{"d_expert": 160, "activation": "swiglu", "seq_len": 512}
Below are experts of layer 2 (counted from 0) of a mixture-of-experts language model. Rows are named router (the router's row for the expert), gate (a neuron's input weights, with its number), up (a neuron's input weights, with its number) and show model dimensions 0-191. Each number is 500 + 25 x the weight over its row's rms, rounded and kept within 0 to 999. Numbers have three digits each.
Before each expert's rows: a language model's description of what the expert responds to. This comes from a sample of Wikipedia text that the model never trained on.

# expert 20
What it handles: Single consonant letters, mostly the first letter of a word split into pieces, often in foreign or scientific names, such as s, k, m, b, v.
router:460494491473505529433490501512532531536513490502505504541487501464506521542500525525564497514487487470520531490511500491470543497508537538502494501517508507518500472443521478476478482515489477498475505531502482487482501507461496542480489422538533500520478509497520513518520509502517487465494492554554500501523489484527492491532514474468499503463580528516499491493457473501498477488519505515505475543507461495471510493462517487507466526541508478478496493490570516487488496509456480531512524454508503473442515537435486494519476529493516477495506499518491478493485510501523488484
gate0:498495469503523497487447540497504521476504481525533510501545485482453570491517499475548511538450486496475467554486499485480484526487510521444480497521507495558467497515500498459501508510531489508491441501501510452494512456502525544497490478511518525473505508507496472505495507520472485515524484520483505494507495508486525527496523489461489509506518523504459542501553524505494480452521513517492499484457484496484516483491522526506486546491482475542519495553527476502490461495486492518476527485481468505521510492543506483519465491414468482515532493498505447455533533510479489490
up0:450522508501496486516497519514504518486483507469496518514476534551518499495490527482541479502531506490523523499472479499515495464467471500521493543489477481496561453493469526448440474481473527547479448481526482521511491543500499509506505503506537469536527490482500513527514481493510525566509461560490503556493500447526507477523485524500490486517462509459534465469482478537516499491516471446523511519506506481527517530480510484528438491499552509519476505473475493479475486519466477508485538497506464480491482488473493473509514491514497490488547480495511498483527486537499542515

# expert 35
What it handles: First letters of words, often right after a hyphen in compounds, such as stream-of-consciousness, semi-circular, 44-gun, St.
router:472501481462499516452479451518543502512515479491476482516482512500494517515486503515505506486461468484541532491524497490473525453454508535533480481556501517494548476467504473466499479541476486465464521524486498495471536513487487508483505488527533517500461505506515521522469493537546479469509515539551530462540473536507496471488515498452504472485499529524504518470492472508511447518495493540541452524465494501449544481469516495515482527532533469494474484480492517483478480501463495486525505480468477478479488490446507509514484528469510469528504522515488482497487539474545479494
gate0:503497491533452519480523537470464500579546510517513496506505477535461529508509484470528485510532479476495527484465488484513486499509483484533533521505530503524481500522493498492500486517503491496551515517505480505536526493482478472465517438529511519483480461508471491511483483542503540485486466495478495578510510496493494466516499517464502495474514521494522480545494442512542514481475510496496481492515497543534472536497490536559497471501540469529463493506509550533484460525502465517542475528477487508496498516492458535486497496517573490482497522478482497520505478507482522476
up0:496485519491481521550512547516474474508519478510490487504478485480467525464517487516529512534496519488508496497486509503496526551539455500499497531487479480506505516492456513503461490486485460493508497496563476532490454479506476526475479474453503479473507486522497487462459511534469491548498466449521537512515534508497499508515503488504497491486498500531576524504494518567547503465507497495508503529507491493509527504484475513496465496460485453496505529439512469530494502524478468481468508497542539487482516552496476482509548516544475501544503507533449505527493503486527544482

# expert 22
What it handles: Adjectives and nouns naming nations, peoples and political bodies, such as American, French, Indigenous, Ottoman, Democratic, Labour.
router:495462494508444507512474466540512556542566486488483513524457498481537521523473496532510483492499468464485518486532522500478563505486500517556483480519483499525513490478527487473518472531481461475474528514500516496473510493486482511479555485486504506459489540475492553518509495486522491478471503516506521478518479492527528475567519489496531457484516519508476506496486498553475469500471468511513484513469506512486568505498533515477472524508489474495469480491518525509490503554449483490490495504473488498480511508501502532507483489511510463506482493539461502513468555455531482477
gate0:489499469479483533474519479487508437467511549518511516530526475479468482470463539493533520472519514471453529461500494535524534471476488511448493506520515511515488514487502486460498480521502502482472507506506534513540478507528517495530464490487473534472497506515461496508515484517508507477511517546531508461514497466488480529520514499471482498526469491497529561465450476477527515535508478446533515486467532531505494493459465504466522536493500514451498520473500503500466471492552487506528520487447500508493487531478478512515499506542535548508520499505521524444491495521522465518
up0:475427468509456476474531496509521489533503518498531517536521500493486458459486517501489576472498533489461521538486519487509469511491533549454467492505487531517527503512544534473480523533519514483510520511492504471511510511502454495497472487530498483547506543485496510537503469534526470493495521502511484504522495542493501485537494521504463512525486498489474499515486493467486491533497515497525534497536475491511518491507511520504506497509470495487461541491459521429505538508532469412554492467512481501505515536502518504528487475461460511504470518493501506514502502498486456512

# expert 11
What it handles: Pronouns starting a clause, mostly after a full stop or comma, such as he, She, it, they, There.
router:467500504489467528493503503480521510502510467477484514491476462500495535555488497527525513499475481510527520486518493471468531472487527515504471466529462483485504505477475468491472487514466486480481486510489509517472507490494496511494511486495498509504453549495524509525531519506537437497445488494524522501526477491530462469497514471476509494452516494530504520460496489524516474499483492550521446530470472441490507459453460503513508522531491475468460490482514566508458511521479494496479502469496483441455470506461514540498494492476483441533504515510484493504489557473509458471
gate0:500486519494511509491519454538506497474548511512503455490544523527532546505492495505525517461548500493469516449518487484491519490470483491529501462489539512450480537474486514480544489509520531509479538518483472487504502529485524482510486515506476486517480510500511517512526554555452491486451537475496454502490477488526510540479477471524561545482548502463479465523458491487511532481485491485504516481504528510481491469484547501509474457509504495545506480535531534466490516498511474505487513513466479505503525497512506537526489512487498509568469541513498484520517475494460488469
up0:517468508462463489495484477471526489494465508497522462510504560518525511474485498489512540505541474486505543521495481515471496509534471491502515490467529479500523485483520510478503524489485548507531481484484498467517508486481485461490484463500497470455483466503520521475459509509511488508488474540445404464489512551515527494504503454571523499521477497482549479503477508492500516520512508520511440507497460517501487504515528499472510524494501498473484484475529498453485493447533501487497532486501512490513505431504547497507487510470525494517474539531475508508503478464477475543

# expert 36
What it handles: Year piece 20, line breaks and pipes in election and sports tables, plus Total, following, MPC and scattered word endings.
router:464467470465477526472473476513520528522527471484478510527474487482528517534481505531531498486480464493506525472530523476459527477479528522524481469530486509510523472470516468477482472531479470477470516528475486511465511497473472525475522481510524528495467525487531526535507500516535468463474480532526528487532461485525484475528530476464514467477525522532491491469467468531510466509492468535536466534485468485473526473462482516507477530525500466473470476473521525500469477526466477484506518480476475466464507507470515537513468511501504470531486535527472475508479530478530473470
gate0:488519469528522515477506514453490478532551521514505487504504493476475487521504532497514532545467502450419514517480520479504518523497489529504523474535520502507462555503510536486501497486478484484511577504512545538488522502499476528540525538533517519456488501482490506520541496492461484514536467494546508483534508525512480494513524515479512472483517483476508483521494542515500508534472472509503531484508504471491538487477503473510477506543471466456502498461528515467514502483507481480498473550526520498508475531515463482556474545529482477506495496445527531504506485503515525478
up0:455517471531535476484499540491517478488502533462484477485485514518489487490472498500507518551492514533482534476522521481504532500502487479465521508484555531491539516497514497523524503489513525501446535441469508506531491491496569500529507490502453496484495520488538536515463508551507518523479507520509526482497499514510522497472448506453521544485524488498468487498488509521525533468518504490491521509506491474466517493496502481546507487473493492464481487415493483498509499482451484457501531523501453557477514500538512512502524566540494535535521523524483467523501508495496503525

# expert 5
What it handles: Single digits and small numbers in sports tables, scores, coordinates and rankings, plus the word pieces op and ip inside open, archipelago.
router:489486466477482549441485470513533529534509475492479478548488501515512492505511535500567517492461483477509548506516538458487522488483514522525478449537520532480539499509502457500480483544480473487482546529469472495476491501467490537470497456495484512491473519502544502508502493488507467495434483508517527512523456474509473495490544463449502490500501502519475511469456490489489450486482496524525469511501495487465528476470476547475449512509522490498482492490512520514471490507488485482515505487494478467462504493464489535492507504467484506514493526532492483493456518466543455486
gate0:477493516478520487528511544533509467537490467521464502516472510505505481517494532468506539491504490521468455483471509456516531488502511547497469561500502513480514461531490456518471480529496533453502537530489528561511513496482553507512502551498519524493500480518470446460481451523574513472437462519464510537477508515531491494487505489490497535504491505475516505499530497512513478514551502538534500485478537500479509505488504517477479490487503495435480504431512524479514527493506477499507500532525487500512533511509501524518507487501527502478539518492471497520524503497530502511
up0:473485489480485520525484511491487468482487466509518480488514512494507495475476508497503482514555512482430495486491502491546537501465505525534467556504503530524472468532509457473502485513473490507481526480484519517530508508514520500499501499519500525527503463509490466454528468486538521515462472498515497503433465506507498537473465520510515497486463464464507499466508471503479470473535489513538516491454497511491520501507483509493470494474477467438525555442452525443493541489540466504472510534502516511492535505489523552524538501496482476458523493467521488500533522489515512504

# expert 39
What it handles: Pieces of foreign proper names, especially Korean, Chinese and Japanese, such as Han, Jeong, Ch, plus New and South.
router:488461482463488534474435490476522491525502461482471490514486505503515530546473518533523499460507466497489525488517516510469519513483532502525485495506459507510506482481508459511496473507488495502483515513477493513465522480473503496499514479506534531512466491491533517530502499520522459486457473543523523483537481474514480460545503477476515491468517562529492510493494489528504437502522484551532471531484469492460566490475499524505492523502495457487476501497512565513463500538477481478511520489478464448478552500491510530532482512497489451519465521536482486511500527462527484484
gate0:491549489530499493514525518525492512497470507528489509526513520513461466469528553492511496512460505544532482495512534469492491523520500472526481475485507532487493508497515456498494495547506510469493452523519539500509504541479487466471511471486525498480485500512491500461455469506468516436488528538481517513482551509479502474513492506494491485457498512464507489483463464515483573506470528514480508501463472501475490483484530457474458523489522507494462477519513536506519496542491529499495476482572464498515512543475513535516521500454459503519530546501518539478460499499512473517
up0:500463503472503473468518547476507449490506488493484531453466500493499507538466480501494494512536462534520500492485503541487465486469472499531525494515467487497454541456495513512521483488508499512522521496473484528505490487474527542502481541518572514575474515503487505512497533560509513502527511451506507459515482466522519522509498517494465482548497484500461508511503493458513449485499539509517513535490519531480541492559471454515508493492495501506521537485494490491465508499496501508562488452493512504511526499506514448477506516538516484498483460478499459478510492466513484525

# expert 30
What it handles: The word and, colons after infobox field labels, closing parentheses and quotation marks, and or and ampersands.
router:486477513470507546478484508536509518488557510487496498501490485500485512533491496524513514479506439479505540480532518447469517491502478550524446507521514486505516498490529470469503492525470484518488490566473505522477538513510517498501538518515535533454434542491547493510495530522509479489493483535505516484507504457502498489527496494502514474479516510502514505492481460519498477478470500540501485506478400509489495499446492493468497506484534512456508485475516535487491484509461467452521475525500502501461500497486514485462486489494476470530500500523479482489501505460578478487
gate0:500468496506492531510501483503476484469451497518529505553545504511459483508526492545508490475504502531511445480454504527477515487519488500499496494494510484527532520483460511464496504550472477551482479478509519553473530546509488500538485510516488489459489541498483477526572477465485516475500465496486474503485499437503539487484492487493509543537476536474463489498508500490509500527508505538481510514500484469481521500479522501489532475543555527519462516533488499473519495509488512477510486489522469477471505489491472490521520474457424482534484467512495484545491501475500451502
up0:513456479460490468532535477491494504479480478484474512498498456497524477478503552517499532508477476441461475502481521494532470487546471485473482517506516551528466479516499535504516496493486499495494512445505436483500531533479494508471497466477493458510448505505527527532476497512518451542517512506496505499518501503533466443478517519537505513525525468532463510494530457507464507486482472482491459473501478504455515462489541474493505505497484509500496514521487494548475513482504480428528515506542472548463507480468489495473516494512508466476472518509507486492480475471508512475

# expert 6
What it handles: Mixed tokens inside tables and dates, such as spaces before years, year and score digits, commas, pipes, and apostrophes in team names.
router:464468470467477527470470474510531528525526470486477505526472490482528514535477503531529494486480466495509526471533525476466528475478528522525481470531483506512523472467519469480481472533475472476473515528474486513466511498475472526477520477507524527495470524485531529533506500516532468463472479529529527488532464486522482471525528468465513470478523522532489487468474470534513466509493467536530466535484471484476523475459482515504479529523503466469465477473518523501471478521462477484508517484474472466463508505469515536512468512502500472532483535526468477507478530474530473466
gate0:521501560481457504534509526460503483552462501500510504501515487512488488495483501496485481512491460523498501508502466516480518488532523514455498473518467555475474508473461497475431497489482505462493518481483569482458535540503495510487509481470512528505523513488503474514522464530497494546501483504518499519465514513494452460507539445498484539498516549541510492466484511482495504503543457491473504469500512502484488501444545472485534504495482489478498529520479533483500461512480487519492485542498494541543483478499506532470514465561466518500536490521512512480472502485490510466
up0:470547482497562511493499478473490486471510498517483517478525502530517460508480463498492469504474474503491502517540487482479496505503476481513519493507510489535484497488496498527536461467502499486508493498542546466431480496479520463511506470462537484492515465462467494500472490480507529517495515473524496500508482502510505507487486518529498465512505488540580451509471495519538548502491526528473563493515490503449487524497487503462504495496514485489470480464511514483506470494449499474517509463475485464480503444497511470518501439454508469507505478499501570488508440514530510514

# expert 32
What it handles: Digits in codes, coordinates, statistics and scores, plus units and symbols after numbers, such as 0, %, km, °N, million.
router:498491477512486499503495505484522513512566462508507494523486496463534510499471514499519507470457459500497513473504502477449494487502499538515494480523487485497505472475527465473483489523504468503496483534486479502491496513479486502472521471510523533480498539484553514507500499496515480439498481510521541477509449484535510445561549478458515483483512514503514479466486487499506489463542468501502465529488480507504513485468496507508483537530531452468485498479503534453494447516479470474503497482486483460483487527476506558495454505525518488533471552519474482498457525513542461439
gate0:536494516557531480520486514456516440477531545513509467498500478450567537495499452489455453491492421506506499482507477491471484473475512499505464457534541476519511524501483521480454525494526458495470524494499481527513517474480464525470494506460494502515467478508513442518491469485473538509504521522454511520494451527475497495498515526467496482489536526502534493511517487492484527497509555508465481491463519522512486534502484496487528498534496466478514522505482491473505516482501492479535523501526509509516497521502550493542476487513478470507519505508482502554484528504492500512
up0:484499539445500555423514520511478546474539490455502457513490536544424479516520541522509548485545566481510506479535505531505513483489487499493484558478520499475491491508531491541502524480474470470524496503508509497492515519504528456529528508521492517510489494514513533451528527512526511493465482501528514523467524439515505504489502530502482497545454476516539489490512507493480481559473494485517492499532507473493533504500517495486503483493496517500474487489518468483528514490482511496481507497491477510487521475495516453507483498461522528508491468481515509475521473515520503560

# expert 14
What it handles: Two-digit number pieces forming years and ages, especially the 19 and 20 century prefixes and their endings in dates and tables.
router:484476477475497506465481492531539534519508469437499524498456489475538541530493542499508481494458495529482511491499511497437518493498519517515458492506466522533532478466511455480482487525500486478492514532456465511478494501470494521466552467487536515475498580501498551533500502522516446493487508514509537508514482511499531493541508485454500495498521505520477482480504491556502490519471476512520469517508486501491514488474486513514441553539485464492492437462502491500490483499485468499522525499501493462493499515498514532494475493471480496509499542516471502483481525500513434496
gate0:515480494477545497423508492454519497481494439455450513513499471513494528469457478521484525540502499491510506513517517489423512509477521491484505461488502464510525503540479483500507482515528466495491512512465459497464461510542497482501490476513488494475494467521470519538459524519497484506511510470495487501550486485483500494494495535453514538488507492500515502465511511519512522491497454515502516462475459536509544494476503496508518511470491533491476528476552474509497489491483484544539476480465536499487488487503569491479529484488462504492476524477450519485446529490508504470
up0:472509459443502483415506502502501531505511483443469500484434509493506505486486470512539504475465488476460519489504514507462512499487518506490459474501495502536561513505504461476468494507500438504479520490481472529463463531531516500522513509499504486494480489508503486555491504530493462520526520518494477475530496513511512452492531512458505525538495469504508487474486518494504512498507423491530525475507469527497526529477476509487477528472473490475497546529512482525490485484470472474539519446486507462479506495528513473512499494450493524511488522504467490477444513496511526509